Experts of a small language model.
Experts: 128 experts in each of 7 layers, 8 picks a token, a softmax router.
Below are experts of layer 2 (counted from 0) of a mixture-of-experts language model. Rows are named router (the router's row for the expert), gate (a neuron's input weights, with its number), up (a neuron's input weights, with its number) and show model dimensions 0-159. Each number is 500 + 50 x the weight over its row's rms, rounded and kept within 0 to 999. Numbers have three digits each.
Before each expert's rows: "gets" lists some tokens that make up at least twice as much of what it gets as of all text; "comes after" lists some tokens at least twice as common just before its tokens as in all text. This comes from a sample of Wikipedia text that the model never trained on. Tokens count by the router's weight.

# expert 44
gets: "un", "o", "ic", "et", "t", "op"
comes after: "p", "t", " p", " T", " P", " B"
router:472407514476545551605532567399485475543482429507492489563442495427525482463531543490597494509426560532434582485479555463622532468543464518434537468449552574516432460464518499504487537564477554518501471475460428536542460464418443436581538597533521441541440461451353547473487520525463498460451555479475543594510524453448457417445413571532554452443584481522458518470493475517485523541476529474448557442556607542476425501473463520537531533551531539513553533492477526440546508467532524
gate0:444543409501513483542491468465513530526448531526465385512487491511556632535491465500474471509506528539571589517495549482506557508479417523435534557481522531499530438499454505515585542497552568509477433486571417485476472581438507432504366469429447575534467449487478540403505528451503470491524504548522539478499623565401364523513512496450612444449559508580539478566550551480456447578585553388477549584505523373488642472467527487477448579541541541534590506579535491413503458583542436
up0:554461430486509509508482489455469506507514492497434488468542471474595601479449458540442445552490476454514508529469438492507480445443482531432597467480543476488616441449531520498480496495536527429473432432534493473462464557418564498579479475488428514509454342511559509463455470469470438583507507502508540478522604544446433509548512488481479444424533482596546424469584565505503482535557438515467525544457527450578580456532526515507430558590511526489539512558499509391495512594493469

# expert 99
gets: " 1", "2", "1", " 2", " 0", "5"
comes after: " |", ".", " 19", " (", "–", ":"
router:450477503433570556528543553465430458560400466457536483518475489496524473473561534548599499480439567544422540475517560512515522470565447571439546467424556573536453443461556470495460515483446538557590457519448408512548424483534418446538557520484579399515449440423432552517537542520461510425437531479427562596377478476439590471420459540545572478450555495545461548466517443531487550551499586478443498473557547575491493547437482525518541535564552560470537531409552534469549507441525599
gate3:543487552499422525417539531418475447535468569543531451503497545510434436551569549486553455484530551613492486466436530547530526551526378321518444502486501444521493532515436464568605464547557583407524484562430471476444451527471433494526480524531503364504473486480532455458507511507588523517461523491538515509516426499486525562524566542560479500486554496459467516439453431456517500520481479425459501542480523491521515524408444521558522583525433493497493544458431544505506502467417471
up3:495455517427511505535559487407475610518519467501453498565449397490497459462494550463572492548509505398500455518560449481530550490444590598512552488556456466552536501518515441517465522553543548567512467529393428499493379514573546493541480456425507611436497533455562534394465420410519566478496519482458487432518546461514555501500553504571444504586449459502476542578564541550487547515591584491467516526500498445361484546465422452502482489509460554527442431587584475555576543491480578

# expert 82
gets: " and", " is", " was", " to", " are", " were"
comes after: ",", " is", ")", " was", "ed", " and"
router:444463584446535598506559536458446461594487477396507507514434519508610486466514552526501542410444523534488534467555563530509574456670473559473502469422592524583455493426470503424465516514415574540523477433431456532559475429474397473559536511487543472473418477448484515452535540567460610468430521511493516613498452508486541444456452549516546445462601483518463578489578453494484544538476547498493545484524535519485530575467513520553544485500524516452555553480516556489586459466494556
gate0:524409501481468469532526559629487548510521567390430426504488445439509475491580504490457540582494547420562513530594435472477520430527420472428584442482482519506496398516525523408631463448498477514472468517493504522424440663562470529430552398487562463432517498381458432462474578455539516555548578546477523467435510449487480460463453531500506502471541468558556514508405490574568460558478509533488479483451481507491516623426502555556491455530523461499521497384539570610539479498474603
up0:410524470524524495412490508528509510434509589424458440480462510468485563478464485503461601511524585466482555462542492474548422506463454502445524449470557541588549506562495504468606496419557529475489442534436521514381460525488480541432456473464562485434461568493458402406480439413521494536500556521519454404525442482435364548433424492453445508519500534508451487437477412493477494509539427439471443430491511452549538424559508566522478476557541488495495501470469523629644439553548550

# expert 66
gets: "y", "ce", "ne", "ri", "e", "g"
comes after: " ", " de", " con", " se", " \"", " C"
router:426449540447521554565576544446474432545481439443537502551453488483504481440546539566609500522443494555485572510534553529565544429561448548457555431475535547520473450475524434529417545579507576556541455497436465518570446476488495449575561550517592460527447457458452545528456557532437576424472490480427550583475525513458494472432444559585563488416588461541426547416553429530446565520473553414460532471551492546423475570461420548554545508488557595470552552460588470484558588454478518
gate0:468462480465570399516568493540502473488571526549415460486497526509389486431564546478524598488550399443500515561483544548529547492469555562493508404491503499535493495454489495527515609554491525548479558486517497470474513502537539457492468452561489539529518434507514552560481463608453499481532529472506491601430483456472477552533519544487606552488509389469464475367532429521492449484406442456496478421559489461407499584490512542532401545521377478568504465486470447477538492409511488
up0:481560487474567463543538446478617440459476510498443459493480553462405500432532515469503582444482444443494499536461492508452607479538579519472531524510565487549497494456509444515535547571446522646466531532502485471468499499587516450561493437533507553483523483453585629478499436572495469581546561442451445568452483436561514591522518562514576548466521415517552421441537511519487416496485514517557535455531520433437512485389456546473508416501357537468411480425487480466484441414510548

# expert 124
gets: "\n", ".", "==", "===", "|", " ("
comes after: "\n", " |", ".", ")", "==", "==="
router:492451586400490505529518525502443440561447463482645567527402437516510420514530518592492433503460583540475506427511540495507482432615454604470511444460547510547458463508524466503455519570392616552541496470494444531535481507541396447570527524521532424564466425451492523486450520526514552423445480542458525595466532445449601379468463535534566517434503504556476609500531496569497545543469625472473552491515519596453530544475483552549515453466500577464549515446535543447521478454499480
gate0:463413553476503473607521416364439483510491443472503422528593473472468498524531493552469482469476581515650495403518532443474470482523601558473477493517502566491515443536538482539512572508499547571496589545584390486536463616471492485579492553527436446528426513487504499537452394551415478429471472417467548518510500452489505496555595599445405566528567523550410562502490585491411543549530544482454558468535564528534394430507553474554528536479520513457448516551572479521509491565497505
up0:554433433504501548428490520420438458387532494533489521600468536519546519552503489474402472382505448497402472452520490593553460539505487592401432523471454514465480531454539565453527403461486474543498538449442518544555495482501555483470549549521522512421572489536541466477501450537608516486631522432458588468441545548420498473353504502482502512519438487498635531518497421545506579477477422517617558543594502461455473496511416489604534486584446546445472440509461515534528544500452516

# expert 54
gets: " D", " S", " B", " de", " F", " W"
comes after: " |", ",", " the", ":", " of", "-"
router:450375522489502517541533522467477448531501435448570466546492507509549521505504523499540506441471482570463561430576507526680519418610462508458532483486531538547467434453557517434475577493515518512527394440435455553548438504453473431488539519486540487498450469411483567564491537523429510428461556543494509519448525506367458463456459555540543408422538506549415497379470461527369560542505521488490568521511507484487469505449487542549562474523533561401555469474551489433526600486493599
gate1:486486572506415533497467523425446469409517490555579506589497513591522558579539478413409523543454561566504449503561535604503519511344487516472518508480507467415515523437563507514472481476541501460491491516496456479525538496544415456519606500549453461459441475484406536497316442436414593473528477460528526640576491517509563509558535409459486509529529467472496548580450441438449511504528512562521424442535485422465484490537385574494501494338509467392581552482509529506511473523446556
up1:604530571535396553484474492544492529410513468517608492508496537542548559597473443436471529515444582487485509502545544552513526495317454499528527514540501462487526542482499525527492524504570472470379465461493501482525525486589458498525486465530463435398413488499488531518435453426448548448502514487488512620544506516565544500596536464458452535531543470416531475565472453486471499406498526579544424455535425379527535520510466466462514460311465435444543488444526569515440450494439505

# expert 73
gets: "w", "et", "-", "d", "am", "S"
comes after: "\n", " (", "e", " \"", "ri", "u"
router:475452535472524537583567553465459401560450440479598507548454453435608502505542491504519486500416522546484543433548522565485494490552430539438540426430554551519463467437488456564440496536474531539528473503440478533527436395476427419579583517529520441558440456437414553509501565529475520440438546494402531551428517482465525465434427552524557478437493476526439564475581476548453567560445544408440524490573524534445515541470460540537539551510550565473543546456526533460569511419521523
gate0:506428545508436535489473504487426515543506574539518501538526500632563457496483587545460521406464456534505505601499518525477399498555496495421541548453495501478465516535547474455616478533552492513500439515478563552522502440525529420380514545505558547487472524455501535569442491562477471548533472582534454485518496509404539463430407585401501446596539434484608401511434502491574494624534465564537589517495464451495545435454460520453598491541520598448452423589490504509545502546543489
up0:450512476483600433491607435511509466541437467483480447486514549516416550430489420546478470543540540520404566434540520518566614527534491432511568455505485446519498554468429508617460563480485543490464575465566488424555466514468485498562452438582462470463445451518504490455582539442456552388399503413545609505526505537546487511513551493537513512510453558521399521479469494507404472399518504449463483444524505595465502471553562415484463506387544483545626508516460485446477573496409554

# expert 93
gets: ":", " 19", "-", " The", "20", " 18"
comes after: " 19", "\n", "|", " 18", "20", " in"
router:473472562440512565554541542454408461579437412456516490524443464492508459470531517581557493498411505544433540429522536514520484432608422595463541452470574520461482413480508466516462534537434568548546471488445453490554458457469492454558535573500539468509450449454425563504462553550539498427445555536431558526468499473448574462448474545584542466471540464557434594449481428506496564573439556454460527457593603536482481591467520571553562481493585558455555536449543568453563538479532584
gate0:583602482533478477480577506515412414409378611452488540607473556410388513432551523485485436519468542514451598519629464551495547531449449539491502527427506518534533419525505471539547452533582538421470539517409458484578501536441444539486469558517536501517527518542582597519457518527479433543543483483496535497514492500400471549371410463469497509508471463516454419540485440522447522531489475532433426471446617475359516505472534591456516489519590524481489520433522464428500583520487427
up0:557435549466503478585523424481485524450420582495445467432508472490445510449408486399559496531544581509509578555621582431508445538567463534526469495509616500556498519524560502506520556581482460563507528419506519472517401446566470439356519588529513566615434563463520479463460469530456548474565486481430498569376477489467476509510556374486588570482568538360497467550485537486556517473491470513395531436604510552526497467516417480444436516525467457532445440465538539522603451499432461

# expert 84
gets: " a", " re", " was", " is", " an", " be"
comes after: " to", " and", ",", " was", " is", " the"
router:453443579462500569546579527431395447534456455488526563542477491473572513496548578535522484458439534542482555524523558535556495481653471580449509451431565516520431457413480458450440535511507513539534469515432446518574485463504452437553543516446558447548441464467475535483495554537431593455422520467489573602480481519461517464463449525553559483449579483513443519444516440509444585527440521470465548442562527497449492565471429580518563459524537551466543550447524522485560482430474499
gate0:555390587502548497486527479553489543521500479446501423502543468539432432455506495419471471470450497618489517523533562449533499501488453465479468454563546497593489503498434530541576466542532444495534473513496454567468491478514571506609480418452549480455540487508536426480520551495525403498423483401474575499506445478521494475608520412593488468478492563486521496437360503528578495654511431579496469519582502525564460530621449549591506495523405522620488507432482466546491501436497445
up0:446528415512511418487420532455466546427506489506471456448423494490519482488453553435543534437481483476599540477513502529541546527502403517529460446500584508508522467464486495513545548540476470481561527399478543457523491546446519403527624564515433491475475529553452507510575508549409484570518472360474444517520476493433490579475533605517505528533538484498567491500505552502463440440500508528488496501556426536526536416556544600505487383470555522520443434456418480538602587544559607

# expert 14
gets: " 19", "2", "1", ".", "4", "5"
comes after: ".", "–", ",", " 19", "-", " ("
router:449449505457586552538580552483439469540440436445554467530394461496487485522574523579532481488424516508431559470560555518500447481613416548474558459435548543509471482486596474584450571504475546558563464459451419513541442456458431435544563518484525447558441470422435544516503543558440508450441530490490553547391497483492559423446451557537581480421577486569470552480483458530445545561522598445413526494560588569472585562459441567537556548542568545421533522421526552465546490453501580
gate10:518476405368424507524472518520495583492493431479459460489503537503466512537454481494552361474500499491465422431543536451594532513554450566597500470463596559478468424430549519486594469559531474479421464569554464456554424556525447508444532419455499484504462630528609455495527521502545525515429606551437502541435545572578472565447409569514522475458525503568448434529566498525429430475565462440444527576513584478511446500480440374534536518432482531411475425444545505463485515497499451
up10:499494460493416436458479539495517524440439484522545470456515474493546484493528541550503418519486427509451484517570429466517547463431516551420530592510480532450484434429536403556527468509534547518462427599461396601505363548568465537483488496526559457491475535541535441495447484483539457543442543522487472498534467630534451576506600557527472552533499483617459407459521480498523409509582492493367512563445467539578528480528493479541449551465528591491509508555460571477475557526530574

# expert 115
gets: "\n", "-", ".", "|", "==", "==="
comes after: "\n", " |", ".", ")", "==", " ="
router:489451633390486516509504509524446461540417452473566540528373400457514511508550512535521417525456604529517500471505539501498560471576453578490515457448560516504462490533537503513471494566411615568561477457499472450542497465529457453529506549524527464609488408432464528458514543524500528384495499541392514538500522489448605412487459544520584515426494515545477569503547484581482515560495619472485532513552501629455542598428491614543524433524497567442531468460507574470546475480485514
gate0:529521551479576430554507585411530592557478474508457474522543549630488498514487497553508475508456496496399517482485421461483527484545510459416510483472445472419448576550522467612444568559510446524567534555427485556523505460434478458535441413506524490515490579527419501530527365457534455450420504421461480400512506375543472520469519536511448500436531552488477489483534542503476450542573443536429532508503587453498498438471522557457540445588483552599528504534634419480444570472474496
up0:498676548601487568478477497505510430616547473453589518524594497390456449513460522428505570512482492532542495498523613474573494451523426530528510506430502556556456494456410495421558470482447475462524473455479462504489550521495518479520506497514565528427479395464489556424484580492440538529452442507567489544463484539482603487441437523503490427607456501480523555528569406495574553461438543487584442383409521521414496548496506425491553501491576427498489510541378534537551504499608441

# expert 16
gets: "re", "ri", "ro", "ra", "p", "st"
comes after: "s", " S", "S", " C", "c", " st"
router:458412495433572533540554520460429492554458457397538464519480493516503493480541575527558508458476525558443524546518518550564525423516440506421577479397547515552428479487566483572455592506412588585554455526444435458587423489545450456532556495543521473552446463420462509543487533550506512444482542501494539542435433503465490507422430583556556531459555509564395540485504440481494575542440539443473567439554584615453499543477442522542561506505576523444565533480546462454540582466525508
gate3:408434375535483598531514469483475548513516540609532462553544464500531459533512453453527528413507449535543536508495525513513506533383603474524455486515589462455523527475667556552516512642534524472556497453417496455445521482526484453427518543507481551483531515520564487411387513607460484441381485394531504470478498484496504539512518484548549517538606495489488591499472529626530575515577479607505524478468501516554503441447426563440543598523426561419563486481523446534518491533516523
up3:542542445486469388571433486388458554505554495435434474468540457508528565479495455371521487406536423499534501589455616493432458612547427551440449553491507471486507570514498438432465487505498458526499503494528581490451513457488486523508522493499519435448602490523459463510530554510543478541555478554520474513490553458421472541357499476517450423528430533443441597510550538496524567567526499513509555436535541551485444513406458461471433547501425416457475465565436385550523585542549577

# expert 92
gets: " a", " the", "s", " by", " an", "ly"
comes after: "ed", " as", ",", ".", " of", " with"
router:445461533466555536567556555471467442568469451475557531546455498444534498496559536543545456502444535578462575442549572519526437482575448533441549443430547545468445449467518446466441566550476577563550447522449445525567446464564453435553561540599583430536439417432443533556488577543462551432460565540458547544446507410453496456465445570563562494419579506570428538495518446560452568564498572451452571464552550529458506539447452546541567480450551573476557566455534495446550505447507527
gate0:492461514472454448392635496470562457510454426564519500473508468504452464482560455415531534455508532460388562481517496536466479526507434457545514483614614456531532416534500539395588540473492562530529446380522464483441485467538509463414522406589512554521523595419434458617579407526519564453464394475532477527513474498514539500456428557555518526518528495492450521401531430512455556491527545494486528529465599608453474530477469327538586482449485490633533456437502478505549508439523532
up0:446491535605449481451559497482495469539565464519542521450518483526478464454531456430503481476551515412472521438543485554550484446547462444601446494607565486511533438535526543466666553447480500522477516444557439509494523526547527534369572416576555509442561621394495464604630348442500560496460447498589454525506458510558526541498418501597459514504489513465453540463520506480363547471481518485550567476435537565419465481504491406512519478452465397572535434431535476482515477429519550

# expert 79
gets: " 19", "20", " 18", "19", "00", "10"
comes after: " 19", ",", " 18", " (19", "20", " ("
router:464454517437550535550526566500450460562440458463566442543450455506509457514520527557496442551463575551463574476567537535511377489585446536467583444449534528506444451498541454558454560503470506558514484468435436490531446431529410434554549575496537416540456437458451547607433585553462490429439613553491544541424497379460530464454449573525552493439613531582437543462485412509463549571444544463424545481568580564470552535482514550570560534452561576461540547433542588408545503411473547
gate3:466490524427503477470566482487512561435464531570420428446504498494500539415420630546520511551501462545547528456552534439465426537626408391390501383451462484502462543543501547522463542575484488502533515510554434529494451556495557522469516412517513502468465474527441528517508528564548485471506444545488539600505587467508527558463474533543508545499484535517464559455471461524612459449514528465450472546540425567494579518528452488522351495563526542544619476456554477514520479476515514
up3:540444469500484584468472535536537411584570517460546561540463441468519480529550356519529481439479430571436547457488505608512567484392499526623444520588578424434490476478543431534437433511504502514510548527377546548495521412489452576505497609501547483567533514498487492432481513521437498589542447541474518480548390491545467478450519524478576483543533512568439467526540534425460521535470437446502528436531626522453477562494513540541570431404484554361522525590497540500472535504554487

# expert 67
gets: "ri", "c", "ra", "s", "t", "la"
comes after: " ", "n", "c", " f", " p", "en"
router:475409477447562509572571537472472486508482422450530435551487453490533535453572502545550435507409573557471552524522550497547494486510448556447555454465528508528433478561532458489419536533483581569581425509476454526566456484541468433554535510502474421469454447427475546578386598471508522418468550430489545573465440439467485474455444522545567386419602493545434570479494460554485543533462532424481541477535523508446581541497397533513559535544546559481564550445585430479543544457510527
gate0:540590437561547429568585505450548528471509564457575422500477578583508548508534450506557482528456459536486569536502484555474520480503480551474489437559571544491500491520495482449405526560526503467434405498591526455601457524526505409458559433489405398518399582392552518508474486538515619528626483472523511480504540414493489523413469446495525432530594558498479429525454463463513509506552467484502496484523473494487518537553467538529494586457385543515516454408550495601531533500537511
up0:484533493446441562581498501439442605399500557458466439456527502522465535428449493546542483490362509386478544413478424549544426521501540577493522513551491469549445416405567498436490446447487495444577534509555425527530457575481470570435514483481530477448503485502603515497505420464640516496610486584490480475476482431519573451425482377567547465515559498532545476559533381419469506463444443472564445481456502500502476547491449498510412480563400531426565479495494438545568542601455490

# expert 123
gets: "er", "ing", "ment", "ly", "ent", "ical"
comes after: "l", "al", "s", "il", "n", "ol"
router:392501464447580533523574631472446483551459433480575570555382514498513503447556544560513542464449597546460597478570560523542474522522429553456556478470547557541444449455524465499456539537489554514545455522462394556541459502500444510535519527479487463530454441467440523523497542548475535469439559428400548532486444431465562473440443564507557473466523543551465569525515423573475562583542522498405525480559565507486536506465444548586600511573565504476589519453526569387507468379535504
gate0:441504570494599504405504540467465472412520454463467545466466502589447500535553512516428576537518475530411574443545440512480498510545512496442488464465497524528460469528496510430549431460394533433609434584598503477503504530500512513412500526511568512599621471508447466573428510540441388523545491548455501469510542457457483427428529402530536527480596457549436440449572520584382474571521443455523460507525506539560487469511545571563496490483408515519485479484592613473508487464555496
up0:523485556513503536432515464499424462432431491440526475471563597531554498454520493517457579540466523479398500499451546540434442510524464465540517416497461417613466464557480500421529470496450517518589525499529402519530427511583617492383517495537547431497513548497509502582490510469526452443485511557515515474548559429501436452431509460584413527494576512514510387434557432474512504531458479476546454490444476494519553499543486490599470537431439576483514457524512499512556457487461533

# expert 126
gets: ",", " in", " of", ")", " a", "\""
comes after: "s", "ed", "\"", ")", "ation", "ing"
router:464484607487538551544564537462468432567497463408547580530471465470558499505561534511501488418425518553490517447522534483496463443621486523477533451477582476519452482485475487425470551511471546562504492582468495510551470418484425448558555543464656470502467439435472509508501542550482519455431518485527566549470559384481559478468466575493569519427543411529425521463573449548467500558511597431474522479535552546450508526490520497512550432498538555518546545429607472517544458500469544
gate0:561386531506475534549594477465509428476495527479478460514499430547521527524615487497460513560505509489596495464570469491506534497485442550551551515490463527502616435535505513456492485466519509491508515407528491558515471468514433456447530522540560564516529443429448412459489447509537400563432625596490526526503461526400546594517501394529510552433506491424498410480468476508526460574440510438443491519450443456431487481455550560540513433533515554498487455469603487494528476473544517
up0:485494474517495442483519518514445563541465588446574543393424502512545504599485537511541436567467537444483510525503613547485493425458475575542472567466474468421386571491571536538497513405497551519514547535422468506522429373487566501551520480570493455501521588448511429469520516412508471554585459548474446396554455453471531537439391447423464493475533539469515356562439520497381521577500470506525560370487565539441508516506456569494479535458589550495394542567424489480435481528437520

# expert 120
gets: " the", " a", " of", " The", " on", " his"
comes after: " of", " in", "ed", " to", "ing", " on"
router:452435538460535552563566537442444435561446459429561546542482493454509477536559539512496519485455529560468568422556539525569520523585445559456545458414540531454451468437515438486426536596483567544522476544436433546578444402524438446555556540539554448553437456441457520545436539576431521442445526464451568531456527462467576443450457571555576486441518489538435575493550452549467584559461577439420522460584528556453505512452441568507571522508537566453606534456525573492534502465506497
gate0:556519517525364484487551477480487494550522487377511540463488481396465496523492487357593569498500536605562562550457508491517506541473514522492507543418530458493437546437518434519530544459440516480456479550411466495509551393497540481496497483453499426505483482560525472508501565480447518455451469565599501490407403537508540519501559550472533467596382529537519481567424563383482548521437514496486507499498580537428408468540484553550433491477573603500629480470441488579540453407509503
up0:511488482557411461459474447468536464517450531400544556441471421437532533548470464361526482555479551624500572502493488466445508500393451505511488500491547460448483495442543517504486486421482515478403484563455394556520559461487491513540498499454540391473568522550437488571426573494493601469514467561578502478511440537523502465558562556489500465553441537524531462588438585476473515593448538550470465515564535521452437476534524578553470492450599513477609533446490561501482460453410529

# expert 18
gets: " S", " A", " F", " E", " P", " C"
comes after: "-", " |", ":", ".", ",", " the"
router:474421505449495517575568511463404418576451478462559495518464498473540507519549549512544451465452546537481526442564578568556478468628441511435533471479521539561460470440515484471458544480483533548586383511450466505569443486494483454540544530515582421529477467427463543570541568517433514423465554564469534541448451527403482452455424554525567457425532491577425505472514435576443524538498516422453533438543511564455524595427478533530547549472547538473566550471535477378541542458500521
gate1:558535430503612473479566531555578533579447469474406575437459500461576507634529456541597435508537523533616547491557572500484499553516496463452534545490493515530532545462438494472526537435464524506536484487477504491574462547504507492536488542607466553525498484517516535522509415470507478533483540533466456558534469468459556527491491523398499592557405553515537505480504521508497553539621523585482532551527364585456471652500492483629549400457461480532531444440529527507542566462493576
up1:440540509456416530526421534529543508424409538485524465549486537475487455469517528570472482545484513433371530524480413480408477448442555548574585416541630507574427441549542563632505565497541492588464546526485548469458494475513450545518570526472472480477511489500412449494408544541442520584533507524427516431507500538562563523581502496570523431491577471485494504448511547487494513548441579585461462469591579429544568436535517563420416534569487516527546515515464513445443459423574515

# expert 8
gets: " ", " re", "s", " p", " de", " st"
comes after: " |", "'", " the", "-", " a", " and"
router:445422534430559538542544545456468458577477457449545494532448488466518474503565539539565402519446535555467547487545543511537470493588445544430542431476548524477432445477506486472421556572478538554551452512454442512578438473519440424557550537521572450520439453453434549550518553529485516400429542513464541550439505418461505474461453571544538481422560514562440574461564466585476583551493553440435522512557541549438502544476458551552579479482557576482580541436579478462554502450511533
gate6:534471423439536482492495466569513455614519537425459436474455498420558499497560599588507404488477453502566565479494584497587603434570534491509533532532480532551616370414460523514446505463487491489494474514447619540585522513470502515511461520486507506483484505455500471477500558466474525497546509506493571503488483485472533409507505486508537582526543550607513505591450504445470473521468465491470581518492461531489490464533518468469424514494496448483670540576561463540541402475517586
up6:533553556592410476474487504407488548511487502509599425578449522530451544445595383500534523411428482499391461461483412539511574516509473511536474428484593458483514506497472547629501510518503470527437510393518440528443476382498519482448538528444492482540468494505591497555416569452566564539576442465439500466470511550518552522391477491575480482447439400604650449433467468472461425456489527485544505518460561525466392544465492538501509570523573487483409509480434486503442525533465452

# expert 37
gets: " S", " P", " C", " G", " T", " F"
comes after: ",", " |", "-", " the", " of", ":"
router:469206532495504486536565492507505514496488498530540551516539534382551457498515539545510427533461499552481552445603470515565512463552513491468569501474530511494488469436584468517492510567492516517511477512444472584530432518535496451482527516595450510548447467466466617541470512550369522473425567542503537496438448575481500469481476520544523491453557520552452520385455458508413548558539508498486566516526502521452524582467499534528565527445553556425570537451563519351529515490502594
gate6:449470465511527442512538488458464413445528483501461601450484459552512513470500430598535417527466494487559498536475545526519534450423487505379441462434512438538529469509639591512459468502551402531367539430487497551544517505376503409527469445520401504441501433505522496565537451557471497448552507464540577526434447524485510476513525456492527536480509534568470460503546496572563449516556466504413460443481491486471555436447466442494509525465506465465457488532505446409580540501408484
up6:545588610487496605435569509481468523505442508501515527468590471510496487536558559476484584551495444473436540492608356540433517478479548550466500504519466518473482463514477483536532516536507637411531499612473537522475509462594508466559488497572570569493490452544479576435427564484462417585381576478467482490556617474499551469562557490574539509493510429516527539367460493477504491526508492509505498461535526575529473557551517559506524495513463503497568490538513525470503404559580450

# expert 1
gets: " |", "\n", "1", "2", " (", ")"
comes after: ".", ")", " 0", "%", " —", " 1"
router:463446527436594561539538561467437455618429439451570508544478459518528439505559544561536486499431514552466563508519581509512515419589421537480539463442574545511479449471549476481450510518431535570594485460464415517554443473519438422525625530517560462537431384414435567560462553552471503421442506490454552529408524419472567460434462533498548496395578480609465661499483460510448514569472652446434512495558536577424572552421457534582547550505514533512543530433580524447552477479495543
gate0:474470468645570504525569557489506530501459520426531512477517507512562496511607485466532387512492534466533554487505449531536491601430456391435550494427459532502549533445477519479585554495479535533535480418504554421522495473522547517558492455608494426510574538486535561524549542481450472489482549512492550533506529593538473459565428577430561485526490636572561530548555455475420505518525520442394409545516492451430453561437529499553554542513479451450487510458509421444489516438540465
up0:519530543602553505515550572518546549507535496363499615503450533462573584517521493434457430518493554450528558559479422546531532633468534450586501498484492459483529468462421480405544532538483564453502500487527571444497517445522528508494524484540500401520465473487525538564555520493465527490553566533535524556519548486515504493637449494419529466520445499481565495615583486454406549487534514456480456508490432542428399616427564525503566518554457429491465488493498472410490449495594533

# expert 48
gets: " the", ")", " a", ",", " He", " S"
comes after: " in", " of", " to", ",", " and", " from"
router:452438548433536554562565551451462430559468453424555576542442505461532471488565552536536409519450533577472550470543571525565445480565450560428539441466556536518434449470524469448428546515458551561550452480439450518570429463520451424556552548524621466552450457424465549547487551557458541412440518525498541547455458379454531439463420578559570504431548482578418561469528454558447573556477556484442546477562550534422550542472473531557567490482563567482556548460545504448545528436520556
gate0:561430478513493446662505509501556490500462497379484441491450431544565496472488484425531456486586450509556566526528524405523470453527446561467488565457555490467450512550500500484462544583486466549421472491531507506507504536510521527497459494430538487386488442424465505448477510547493557438521448468502540498603493464465560436574501412509614482450525487400495516607512488508434555562603556516496529515561588449513451455468509497496509446477564455597489561467527525476491494487522592
up0:513489545599498497494434471526538482498456495385506472558428472512550479511500525411413463459578433552581547522587455471578416462406483580431523526463521534579497520501491492490502513579582416478371526512393514514412447584548549449524552549446490454481511479401449477462454477527502569451536433504536523435563475452463517471564534460567482527456505467433565460516509522534486496478529496490553528480519463521504493443534549488435527487487506519507470502554509542458451442473522527

# expert 13
gets: "a", "le", "ar", "les", "th", "al"
comes after: "s", "th", "l", "st", "at", "d"
router:471469474435612554557554567432410459565470449392545550513441528476526505406566543523524491411473537576458543458537538490494491482534444574441491489447604571457427460496591475427484542506482528546541484524426455538536449446506467494548524557537455495518472393453396556475504540539476552481408585463498538535447493449441629454423420569519584440459514481547437533490480447509424534561524547442409512459563621491464566504450469529577606498539504539458544544476544476474554494462560532
gate6:436465503545418513425454503495472498475492542428511463396460500532440525441618509578565411473471567508450503503451428488582484551490515504491449422503538576516496457504527533512484491375503429424521517542480596405457497492482444452502527551518375541408488442465506428557570565473560486461538503500508540484426512497480586494461504556485560452545498601514483491463470437537347454465564461560488500494458575537539535517522493534470563525492428492411507571582548494409566397566410517
up6:524521505535405488477487547461381524515518579513530455483468468430485610491497474525471418441449540553442459443494443561501454427482496427507513422448517469489443521572538471449554494454390445460536508499457588441447508467481493583529475503578403453460508429484465485536510530534580463502475524518502521556496471523544558531441507440573486507496499459535437535453500495520545487575542417559444507439371615481534574472542459534441485444447437516467481582387480500431530434489533532